config.yaml
n_layer: 13
d_model: 96
n_experts: 192
experts_per_token: 3
d_expert: 32
d_shared_expert: 64
activation: "swiglu"
moe_layers: [0, 1, 2, 3, 4, 5, 6, 7, 8, 9, 10, 11, 12]
router_score: "sigmoid"
normalize_top_k: true
routed_scale: 1.0
balance_loss: 0.000165
balance_bias: true
init_std_router: 0.0189
lr_router: 0.00125
n_head: 3
n_kv_head: 1
head_dim: 32
vocab_size: 4096
norm: "rmsnorm"
norm_place: "pre"
norm_eps: 1e-05
positions: "rope"
rope_base: 10000.0
rope_fraction: 1.0
qk_norm: true
attn_scale: 0.177
tie_embeddings: false
parallel_block: false
init: "uniform"
init_std_qkv: 0.0795
init_std_o: 0.0
init_std_up: 0.0795
init_std_down: 0.0
optimizer: "muon_variant"
lr: 0.00601
lr_mult_o: 1.5
beta1: 0.93
lr_head: 0.0121
warmup_steps: 122
schedule: "wsd"
decay_fraction: 0.661
decay_shape: "sqrt"
final_lr_fraction: 0.02
batch_tokens: [32768, 65536, 98304]
seq_len: 1024
doc_mask: false
z_loss: 1e-05
train_tokens: 457000000
steps: 7651
dataset: "wikipedia_en"
Below are experts of layer 9 (counted from 0) of a mixture-of-experts language model. Rows are named gate (a neuron's input weights, with its number), up (a neuron's input weights, with its number), down (a neuron's output weights, with its number) and show model dimensions 0-95. Each number is 128 + 32 x the weight over its row's rms, rounded and kept within 0 to 255.
Before each expert's rows: a language model's description of what the expert responds to; "gets" lists some tokens that make up at least twice as much of what it gets as of all text. This comes from a sample of Wikipedia text that the model never trained on. Tokens count by the router's weight.

# expert 40
Description: Coordinating conjunctions. Coordinators joining items or clauses, chiefly and, also but, or, &, while, then, as in shoddy and lifeless.
gets: "and ", "or ", "but ", "& ", "while ", "than "
gate2 [129 147 167  99 146 147 145  84 125 146 186 123 123 106 158 130  74 167 127 117 154 197  80 112 180  67 122 147 150 182 143 156 105  73 154 125 145 169 157  98  91 139 154 172 135 107 197 119 143 140 116  83 159  88  89 104  80 140 135 170 105 158 165 161  92  99 146 166 117 107 166 106 174 153 112 132 125 168 117 117 140 115 195 186 140 152  63 102 126  80 160 125 131 110 170 110]
up2 [ 74 101 129 159 111 149 152 118 111 101 147  85  93 179 126 124 188 150  87  98 110  75 146 137 146 174 164 158 175 113 142 104 138 131 157 116 132 145 125 167 191 121 137  85 155 153 118 109 133  93 140 176 122  44 139 124  59 116 140 119 122 192  96 103 147 129 118 172  74 118 131 149 108 161 104 161 125  63 153 164  94  72 129 116 163  88 174  84  68 138  61 114 133 132 121 136]
down2 [132 165  72 109 120  50 152 149 154 143 155 126 121 106 134 122 120  96 127 115 154 137 183 199 125 101 125  97 112 127 122 137  87 103  95  79  83 137 140 136 106  71  88 112 103  96 182  62  84 138 150 139 167  70 108 155 131 117 156 113 144 140  98 135 137  53 113 110 137 131 155  98 108 220 154 103 113 112 160 142 101 182 109  97 102 127  86 134  79 101 167  91 133  70 161 114]

# expert 44
Description: Middle pieces with st/nt. Mid-word pieces like st, ost, ott, ant, est, it inside names and words, such as artists, cottage, Bryant, heritage, mostly.
gets: "st", "est", "ant", "ent", "all", "ast"
gate0 [188 135 119 134 130 179 141  95  90  67 133 110 126 115 193 144 166  98  86 127 135 134 156 148 149  91 127  70 132 101 119  84 126  89 131 131 110 118 153  98 192  73 108 131  85 131 139 125 125 127  92  54 110 110 141  68 140 126 156 154 151 110 101  65 136 111 115 117 144  81 131 171 145  77  76  78 115 162 150 146 114 119 115 119  60 160 139  86 183 168 152 109 136 131  86 200]
up0 [120 129  89 103  64 160 124 118 137 144 101 174 102 117 143 100  70  83 181 111 113 125 110 133 161 194 129  92  89  98 122  44  69 132 151 165 108 140 154  99 169 121 106 153 128  99 126 155 138 147 123 172 107 156 153 117 124 137 146  71 147 132 150 161  86 156 119 107  99 172 112 180 148 165 159 131  90 123 153 107 155 105 181 140 122  65  81 151 147 160 207  72 129 114  76 128]
down0 [145  80 153 173  92 103  90 155 129 138  89 150 134 138 163 117 170 182 136 124 113  70 118 175 111 154 111 116 103 114  64 131 146 140 147 121 131 169  81 125 150 111 146 182 153 142  67 173 153 114 105 114 134 103 142 194 111 126 137 177 128 174 188 102 134 182 180  99 186 116 126 119 133 161 110 138 122 151  72 125 136 129  85  88  89 198 124 102 126 159  57  84  74 119 114 121]

# expert 63
Description: Prepositions after nouns. Prepositions after a noun, mostly of, in, to, towards, near, common in biology taxonomy (genus of, family in) and general prose.
gets: "of ", "in ", "to ", "on ", "from ", "for "
gate2 [136 116  67 123 103 127 161 112 128 139 181 123 147 189 118 112 117 154 133 150  79 123 146 162 113 107  97 141 126 120  92 179 160 118 153  78 100 149 132 116  79  69 185 154 124 159 109 157 101  81 162  75 108 116 101 117 148 131  92  73 133 198  99 168 120 106 122 139 112 101 180 136 112 147 123 143 118 136 113  52  91 114 134 118 159 143  94 152 147  37 166 131  69 192 102 170]
up2 [ 98 116 136 177 140 152  92 113 134 117 147  93 126 118 157 175  96 162  84 109  42 159 164 111  92 110 155 131 106 153 151 147 176 126 100 120 174  85  73 214 154 132 148 115 101 183 113 151 208  96 157 179 127 131 120  84 122 133 171 139 155 128  84 126 174 156 131 123 175  97 135 161 129 153 138 155 122 105 141 176 124 131  98  78 128 124  91 133 126 185 106 126 162 150 198 158]
down2 [ 50 189 103 115 164 130 139 154 111 140 103 135  95 164 153 123 125 153  64 111 140  60  74 105 138 166 128  84 104 112  94 122 177 195  94 157 122 168 156 107 101  84 144 153 130 169 107 163 155 165 177 122 152 169  36 115 129  87  99  95 158 134 125 154 110 133 124 112 153 139 152 159 124 114 136  94 129 154 145  88 151 146 132 114 138 142 148 135 227 123  81 166 162 136 142 134]

# expert 19
Description: Sentence-ending punctuation. Period-space, paragraph breaks and closing punctuation ending a sentence or abbreviation before a new sentence, such as farm. The, Comdr. Thomas.
gets: ". ", "). ", "\n\n", "\". ", ".\" ", ".) "
gate2 [ 69 142  75 162 124 182  83 131 148 115  56 110 130 177 116 140 159 131 158 101 126 158 110  83 141  66  92 122 136  66 137 130 129 135 133 163 118 116 134 132 123  96 146 122  84 120  99  98  95 147 186  69  97 143 119  74 106 100 129 154 161  86  79  88 100 151 127 136 117  72 116 108 190  91 138 123 112 126 136  65 139 103  84 121 143 194 156 128 164 180 136 111 128 150 185  75]
up2 [ 97 183 161 109 145 155 132  73  56 140 169 101 159 145  85 106 171 109 140 121 108 165  73  95 127  92 149 130 200 143 121 133 120 175 173 111 156 180 190 178  94 152 132 134 122  85 105 116 202 154 159 145 131 131 136  96 142 172 148 101 124 139 139 178 112  81 121  66  85 110 109 143 146 108 163 149  86 118 112 168  82 122 120 158 133 121 105 166 135 137  55 161 102 149 138 143]
down2 [138 109 113 101 122 163 149 152 151 146 115 130 147 150 122 141  88 184 169  57 121  75 153 101 124 131 117 119 176  98 140 173 136 139  92  95 118  79 109 102 229 153 169 137 175 189 116 119  63  85 123 100 136 114 125 106  79 139 143  87 127 137 144  70 105 192  99 157 133 119 154 125 175  94 141 174 128 100 136 115 145 125 120 188 125 140  96  81  92 121 114 167 128  79  71 105]

# expert 54
Description: Verb and noun stems. Verb-like stem pieces mid-word before suffixes such as -ing, -ment, -ation, such as campa-ign, design, develop, del-ay-ed, attack.
gets: "ag", "form", "and", "fer", "est", "ot"
gate0 [ 95  82  94 101  95 177 172 138 104 103  97 177 148 124 142 100 159 136 152 149 116  84 115 139 118 139 116 152 104 106 153 135 106 142  97 136 165 158  93 152 120 111  88  97 145 150 118 114  81  77 131 212  98 115 128  98 142 120 108 193 124 104 140  91 137 139 123 132 129 172 180 102 129  93 125 119  81 103 175 114 100 170 186 115 128 124 193 129 205  60 153 121 158  36 147 101]
up0 [168 157 172 133 114 173 123  77  75 121 187  63 110 121  82 146  92 108 117 102  89 185 158  56 136  79 156 159 151 162 177 227 134 157 123 104 187 132 158 137 164 105 133 133 192 104 127 120 112 115 113  92  96 159 100  94  82 135  91 125  90 137 109 159 128 142 123 108 117 150 140 117 101 117 160 186 122 134 156 133  96  85 114 128 114 112  78 182 105 132 128 136 144  92 104 138]
down0 [ 88 150 131  85 195 126 125 104 175  79 100 156 159 163 148 133 175  73 146 165 128  56 143  35  97  94 102 113  66 119  87 139 128 118 100 166 129 175 155 131 146 150 137 148 152 112 169 176 156 111 203 138 101 142 121 104 115  92 178 131  91  94  92 148 157 153 115 124  71 118 118 137  83 126 185  91 145 103 115  75 101 103 114 114 138 122 136 134 107 139 129 141 117 147 133 191]

# expert 6
Description: Non-English name syllables. Middle syllable pieces of transliterated Asian, Baltic and Indian names, such as Luka-us-kas, Suz-uk-i, Vij-ay-am, plus non-Latin byte pieces.
gets: "ak", "ur", "ay", "ir", "as", "ab"
gate0 [164 115 101 112  90 145 127 133 121 177  77  99 127 154  86 125 129  92 153  59  72 138  89 100 165 180 158 121 111 139 122 159 136 154 126 119 139  59 132 141 146  70 123 102 185 137 100 162 138 115  67 175 122 140 162 139 187  60 152 143 113 123 105  80 123  73 128 150 103 147 121 174  92 113 121 125 152 109 121 111 126 141 122 102 105 160 197 145  88  64 116 195 124 169  94  84]
up0 [ 76  63 122  76 135 204 123 114 133 163 205 204 103  85  85 160 133 124 170 107  96 109 178 126 119 185  98 196 100 165 127  95 128 129  75 151 120 115 128 117  98 124 145 113 133 125 100  94 131 164  84 136 127 119 110 168  74 123 122  65 174 124 124 117 113 139 125 133 111  93 114  77 155 125  69 147 132 114 155 134 173 137 121 141  86 155 110 128 137  75 119  96 124 193 122  99]
down0 [105 105 117 116 104 143 135 139 110 137 183 141 178  91 110 145 142 114 126 166 190  98  87  93 168 131 119 105 133 110  96 187 125 119 163 145 154 134 129 114 189 117 147 122 164  82 143 131 185  87 108 116 100 165  32 127 127  97  83 128 163 127 124  72 123  68 117 129  98 111  84 117 134 164  76 119 148  94 194  53  80 150 111 140 140 153  99 146  85  76 105 156 124 133 176 158]

# expert 46
Description: W-initial and rock/ock pieces. Word pieces W, Wh, we, ock, ick, mostly in names, song titles and sports tables, such as Indian W-ells, kn-ock-out, Wh-am.
gets: "W", "w", "we", "Wh", "ock", "ick"
gate0 [145 200 115 100 112 172 118  79 135 149 139 134  92 128 171 166 152 138 127  88 120 141 122  75 151 136 110  92 157 101 113  99 135 152 121 154 189 135 118 163 123  93 122 139   8 102 135 142  74 120 124 119  98 126 159 107  98 119 175 141  68 133 133 208  97 111  59 121 149 100 126  72 101 164 175 140 147  76 107  84 145 108 141 170  83 130 125 100 154  92 137  94 119 144 103 134]
up0 [124 154 142 150 121 111 139  45 109 146 128 180 119 177 164  76 159 202 142 116 145  91 148 111 158  95 107 131 112 154 155 118 107 102 123 118  98 143 114 131 117 139 149 144  93  68  77 151 145  92 124 131  40 107 136  91 127 138 105 114 198  92 122 125  54 140  69 146 144  98  88  83 168 181 166 138 129 122 112 142  88 139 157 124  71 145 131 174  88 165  84 103 147 121 111  86]
down0 [163 158 165 128 144 161  88 214 128 140 102 113 111 152 122 120 175 157  94 114 125  98 127 149 156 143 150  90  86 130 201 135 137 127 132 146 136 128  80  94 112 186  56 167 145 168 124 162 124 145  95 136  91 131 108 135 130 114 158 143  71 132 137 108 187 182 148 172 214 137 166 133 162 139 118 145 173  84 113 124  78 205 126 119 121 128 109 166  95  97  82 154 111 149 140 164]

# expert 16
Description: Subordinators and as. Clause-linking words such as as, that, when, because, although, mostly after a verb, as in disguised as, argued that.
gets: "as ", ", ", "that ", "where ", "when ", "As "
gate0 [208  89 136 141 202  91 112 136  82 132 148 124 154 159 107 186  95 122  99 105 143 153 119  56 148 154 176 157 105 105  78 119 124 133 127 115 169  97  86 139 111 173  92 111 164 132 136 132 123 156 142 156  94  84 194 103 139 176  93 137  99 115 135 122 113 158 100 135 159 180 159 154 153 143 140  73  86  88 112 176  83  86 125  74  90 111 131 169 115 112 140 187 104 120 132 170]
up0 [169 167 197  90  81 192  87 123 134 142 128 142  53  86 147 114  96 143 175 144 153 163 181  58 113 111  98 102 125  99 155 195 120 171 153 137 136  90 115 130 136 142  98 156 123 115 108 128 134 156 149 134  94 142 145 129 103 127  95 139 168  83 143 123 170 121 157 116 147 161 146 136 133 127 186 148  99 137 136 127  81 194 118  83  70 103 102 164 105 123  94 114 176 107 205 161]
down0 [112 151 167 143 127  80 198 151  91  73 181 113 174 109  85 160 187 140 175  98 118 124 195 132 109  98 152 211 147 127 140 110 146 139  74 105 164 115 122 191 130 165 150 142 141 154 151 182 108 165 164 156 127  69 101 139 158 137 159 178 126 122 116 149 154 127 126 104 194 101 165 135 124 135  83 151 147 116 151 136 105  88 110 119 178 135 144  99 163  70 116 141 164 112 112 103]

# expert 9
Description: Pro prefix, sentence breaks. The word piece pro/Pro starting process, proposal, propulsion, and suc in success; also sentence-ending periods and line breaks in lists.
gets: "pro", ". ", "\n", "Pro", "suc", "). "
gate0 [206 148 189 139 210 147  87 168 171  71 117 126 104 124 106 102 107 128  79 158 165 107 107 157 124 137 103 107 167 126 112 130 123 119 155 110 160 129 181 135 134 159 101  63 124 174  94 106 133 149 111 108 162 144 147 127 114  99 162 114  80 151 158 131 174 109 151  95 134 176 101 161 143 147 102 118 155 153 144 182  48 113 102 115  60 174 144 142 143  92  74 136  93 168 102 122]
up0 [150 106 142 140 138 167 138 104 124  93 147  82 165  88 120  66 149 153 114  92  79  79 142 147 169 182 116 162 202  87 153 114 122  77 148  70 177 131 165 110 150 206  90 141  89 159 145  71  89 178 134 103 106 125 130 119  83 114 116 151 158 131 111 132 126 148 148 125 119 127 114 107 168 113 119 173  68 119  82 149 135  58 131  96  87  79 140 167 123 148  95 141 166 153 152 154]
down0 [116 157 125 140 127 125 153 169 153  74 168 137 167 124 139 112  55 158 111 154 154 153  98 195 124 112  34 135 132 126 128 106 139 162 112 133 126 111 111 164 112 143 131 161  96 147 193 123  97 157 119 144 138 119 106 169  98 115  97 115 103  70 134 121 168 104 135 148 128 162 139 116 110 160 171  61 141  97 203 103 146 111 155 118 160 141 106 137  54 161  49  63  74 124 128  98]

# expert 3
Description: Mid-word Latinate stems. Inner word pieces before Latinate suffixes, like i in ancients or materials, plus gener, anim, associ; also markdown table dividers.
gets: "i", "in", "fin", "gener", "ic", "associ"
gate2 [ 88 100 148 159 179  74  88  61 123 136  71 152  99 105  94 123 129 118 161  98 154 143 100 123 186 157  99 152  89  95 135 149 137 107 131 162 136 116 113 193  62  91 123 184 102 171 104 102 172 149 132 130 173 129 130 149 136 103 108 166 101 179 114 142 160 101 118 109 142 136 133  91 203 169 176 111 161 105  97 151 107 117 112 188 109 111 146  73 173 199 106 126 110 118 114 146]
up2 [ 99 142 153 140 136 132 201 130 183  77 142 157 115 111 128 127 172 150 185 110 151 130  56  98 139 104 125 203 151  85  76 107  97 127 112 131  96 183 164 103 141 162 142 136 190  87 127 144 105  82 138  49 147 154 113 136 113 177 110 126 116 111  98 169  95 140 178 115 191 204  97 145 138 124 124  85 154 121  73 120 134 117 120 173 126 107 115 120 126 130 111 107 161  87 160 147]
down2 [101 101 121 128  63 170 173 150 148 165 137 106 133 162 131 162 193  62 196 145 165 156  82 170  99 116  83 113 145 101  55 165 174 161  98 172 137 125 137 104 142 147 153 141 109 145  77 137 100 110 121 143 149 162 204 121 145 187  94 125 112 174  69 146 144 133 132  92 128 162 119 168 129 158 123 160 129 142 134  74 134 155 115  87 162 100 123 165 143 140  92 136  82  85  99 117]

# expert 23
Description: Plural and word endings. Final suffix pieces of words, mostly plural -s endings like -ens, -os, -ers, -ts, before punctuation, e.g. specim-ens, studi-os, resul-ts.
gets: "is", "ens", "os", "ers", "s", "es"
gate0 [157 124 122 155  81 129  80 135  11  91 140  79 173 213 104 178 126 151 126 152 186 119 138 168  88 123 127 123 137 192 169 119 143 148 160 144 115 132  78 118 121 121 135 167  97 162 104  87 131 113 110 110 143  65 143 107 113 151 166 134 118 156 120 130 140 113 126 157 108 132 107  88 157 165  84 132 120 100 161 151  94 126 143 127  81 150 184  54 151 111 155 131 119 150 167 171]
up0 [124 105 101 146 115  93 150 163 129 172  99 209 170 126 136 141 114  98 172 127 170 140 111 192  72 161 164 140  82 104 158 148 113 115 153 124 107 125 115 119 160 104  93 126 157 149 201 133 176 118  99 112 112 113  99 144  75 151  95 107  94  83  90 127 166  95 133 121 145 181 123 141 115 223 118  84 106 107 129 135 136 105 105  88 174 121 139 146 110 185  75  73 125 195 129 143]
down0 [ 88 122 128  85 133 175 120 174  55 103 160 121 126 162 175 183 127  90 101 146 126  70 157 163 120 135  81  56  71 138 160 144 170 124 107 135  90 166 180 128 131 126 138 154 125 140 169  97  91 101 139 104 158 119 111  85 110  72 165 139 122 108 154 139 166 132 107 154 109 184 138 123  85 188  29 124  66 105 157 135 127 120 134 122 121 170 166 139 107 109 135  96 113 106 144 118]

# expert 15
Description: Word-final suffixes. Final suffix pieces closing a word before punctuation, such as er, ed, ated, ber, ing, in sniper, admitted, completed.
gets: "er", "ed", "ers", "on", "ing", "ber"
gate0 [ 98 119 148 158 155 131 187 127 109  65 130 169 102 119 147 115 122 114 110 124 134 115 146 168 122 101 209 109 193 117 117 169 168 152 119 119 147 129 103 145 128 152 150 147 139  54  83  63 127  73  62  94 118  98 152 162 115 166 133  83 202 122 151  91 160 113  93 122 134  88 117 129 127 143 130 169 144 132 118 213 142 131  97 118  85 103 156  80 132 177 141 119 142 160  66 138]
up0 [ 79  98 173 160  94 101  94 115 173 175 137 190  52 140 124 123  75 165 106 181  95 110 121 140  81 175 176 114  87 127 132 173 163 161 111  90 138 143 103 149 156 176 156 153 131 122 184  90 114 127 163 136  91 142 119 159 149 135 169 108 145  99 123  91 150  63 124 140 165 126 157 151 119 120 127 114  97 117  67 197 181  97 137 155  82 147 113 149 157 122  98 157  81 124 101 109]
down0 [192 123 108 168 126 107 123 174 174 119 110 124 150 146 108 106 119  70 139  95 131 123  93 143 123  56 137 132 158 140  94 128 120 122 113  89 150  92 135 156 113 154 153 124 139 137 117 169  90  89 114 164 159 122 197 113 163 148 135 113 166 225 132 160  98 201 176  97 106 162  91 109 167 175  89  83 134  68  87 156 123 112 128 149 183 146  75 116 103 166 101 122 130 150 182 127]

# expert 37
Description: Country and continent stems. Opening stems of country, region and nationality names, mostly United States, Europe, Pakistan, Asia, Scotland, plus et pieces like skeletal.
gets: "et", "United ", "si", "Scot", "Is", "Pakist"
gate0 [129 123 133 127  65 147 130  98 142 140  92  73 136 127 165  32 158 123  87 102 100  78 162 110 122 127 124 121 105 138 105 173 161 145 102 171 170 135 176 173  84 157  97 150  90 113 133  96 150 175 136  76  97  53 197  92 160  69 150 141 121  95 180 103 127 123 134  98 130 104 150  81 116  90  91 144 152 101 134 102 127 136 113 141 152 145 174  96 103 189 137 158  86 143 113 128]
up0 [113 165 139 128 184 104  94 158  72 116 113 101 105 178 134 147 157 116 114 130  85 131 142  41 165 152 124 123  80 165 129  75 135 118 140 157 143  86 139  89  85 101 122 120 141 139 171 110 122 115 109 131 136 150  96 138  91 182 148 124 158 111 127  98  93 149 180  72  35  88  78 116  68 131 151 150 132 125 150 140 174 157  65 151 158 129 118 106 152 157  70 119 172 121  86 168]
down0 [ 96  93 101 173 173  85 143 144 188 148 142 100 136  88 162 118 122 137  98 129 140 160 165 197  93 118 110 142 139 156 136  70 116 157 175 147 153 171 127 164 186 141 145  92 112 114  86 154 121 168 106  82 150 152 125 103  88 153 197  97 152 143 127 107 151 128 129  80 183 113 124 166 120  67 166  81 161 197 141 148 113  88 132 193 152 132  93 127 169  97 134  89  85 154 127 131]

# expert 27
Description: Nouns before verbs. Whole words or word endings followed by a space, often place and route nouns like road, station, map, bridge, and pronoun It.
gets: "id", "way ", "e ", "k ", "/ ", "ine "
gate2 [117 136  95 159  68 141 186 115 151 129 180  68 135 138  67  97 109 127 124 150 152 107  80  89 143 191 124 162 127 176 162 152 138 118 107 192 127  31 147 155  99 137 179 172  86 122 122 158 132 115 118 130 140 128 148 102 156 114 190 155  73 141  73 126  86 118 129 145 128  77 102 135 141 123  59 149 129 149 133 129 120 106 101 132 165 158 152 161 152  87 113 103 100 184 150 160]
up2 [125 119 222 148 166  97 127 169  89 116 156 149 131 103 176 145 150 190 111 143 133 133 120 119 141 119 139 125 102 174 175 143 111 136  66 171  63 131 128 123 141 175 152  89  96 152 134 163 131 119  98 137 132  96  92  44 114 154 139 113  82 118 160 135 145 179 115 160 112 157 121 145 145 133 195 143 121 101  87 180 112  92 109 125 182 129 187 109 175 127 108 194 101  81  89 122]
down2 [125  97 153 113 114 146  92  54 186 169 180 130 135  95 100 165 164 166 103 115 157  96 131 173 110 123 128  93 184 149 131 125 139 133 123 133 108 157  86 132 180 136 127  76 141 145 205 169 103 132 151 106  50 185 170 128 170 107 100 120  99 194 134 114 124 132 126 161 112 145 104 133 116 141 172 118 158 121 149  90 137 122 181  96  92 137  95 182 170  91 157  98 149  97  62 115]

# expert 7
Description: Name-internal nasal syllables. Mid-word syllables ending in n or r inside proper names and places, such as Jiang, Kiong, Heinrich, Swinton, Anne.
gets: "on", "in", "An", "ian", "mon", "yn"
gate0 [103  61 144 103 149 141  94 114 131 148 173  96 161 143 126 186 162 127  77 165 151 171 123 116 161 157 135 168 106  83 163 147 133 100 148 128 137 113 146 135 148 157 170  99 136 107 137 111 128 133 147  98 105 147 136 147 119  80 130 154 169  82  72 141  77 129 120 118 157 205 134 120 132 155 102 167 152  99 164  92  81 145  69  81 137  74 178  66  73 140 127 105  73 138  64 179]
up0 [ 69 113  95 164 103  81 166 176 172 132 105 173 141 175  96 107 230  71 142 114 102 131 108 135  88  97 101 149 120 123 169 106  95 111 124 115  93  85 129 173  91  59 124 125  96  99 131  96 121 128 138 155 123 115 106 107 113  82 132 127  83 136 163 127 115  80 138 106 124  74 124 172 149 165 110 143  98 136  78 107 109 137 110 102 148 172 119 175 141 129 157 122 225 129  93 103]
down0 [ 96  98 212 138 164 149 145 124  99 180 136 134 184 175 104 143 145  72  49 113 102 153 123 112 138  98 193 122 148  66 145  71 141  61 152 107 119 136 152 105 125 155 147 100 131 121 161 121 106 102 165  76 158  96 103 118 173 138 127 111  96 168 106 128 108 156 200 118 143  88 138  89 125 109 160 138 138 133 155 130 166 135 112  98 137 126 108 146  94  63 136 145 187  82  96 170]

# expert 26
Description: Plural and word endings. Word-final pieces, mainly plural -es, -s, -ers, -ames, completing nouns and place names, such as times, engineers, Mersey.
gets: "es", "s", "as", "ers", "is", "os"
gate2 [116 166 119 172 161 142 137 164 146  65 152 142 152 136 103 162  90 103 114  80 195 154 140  90 173  90  89 166 134 200 172 158 112 142 161 103 125 124 117 148 127 102 133 163  98 173 131 222 138 119 101 129 160  84  79 122 126 109 139 141 116 135 130 126  77 107  99 150 140 148  81 136 148 168 113 118 114 130 154  83 148 103 122  90 142 178 127 113 150 137 216 143 190 167 187 123]
up2 [ 69 100  97 107 132 182 124 110 113 203 128 131 150 157 162 126 147 187 165 113 106 128 121 197 128 105 164 121 149 109 174 124 130  94 196 102 113 115  72  64 130  96  69 104 163 127 138 118 113 158 174 112 162 138 136 103 165  90  68 134 104 148 167 137 120 134 100 194 156 106 124  90  98 130 134  91  79 132 162  90 147  83 175 125 126  70 129 167 123 109 154  79 147 129 167 129]
down2 [ 91 141 130 118 141 115 100 121 147 110 119 127 148  73 152 136 169 171 152 159 110 168 138 180 131 183 158 136  96 139 138  72 132 111 138 137  91 111  82 150  89 189 139 127 119 108 131  33 136 175 139 108 156  80 140 162 120 127 119  64 138 125 132 196 132 115 161  50 192 194 108 181 134 149 101 157  81 156 157 140 108 166 103 130  96 135 142 114 127 110  62 117 139  86 134 158]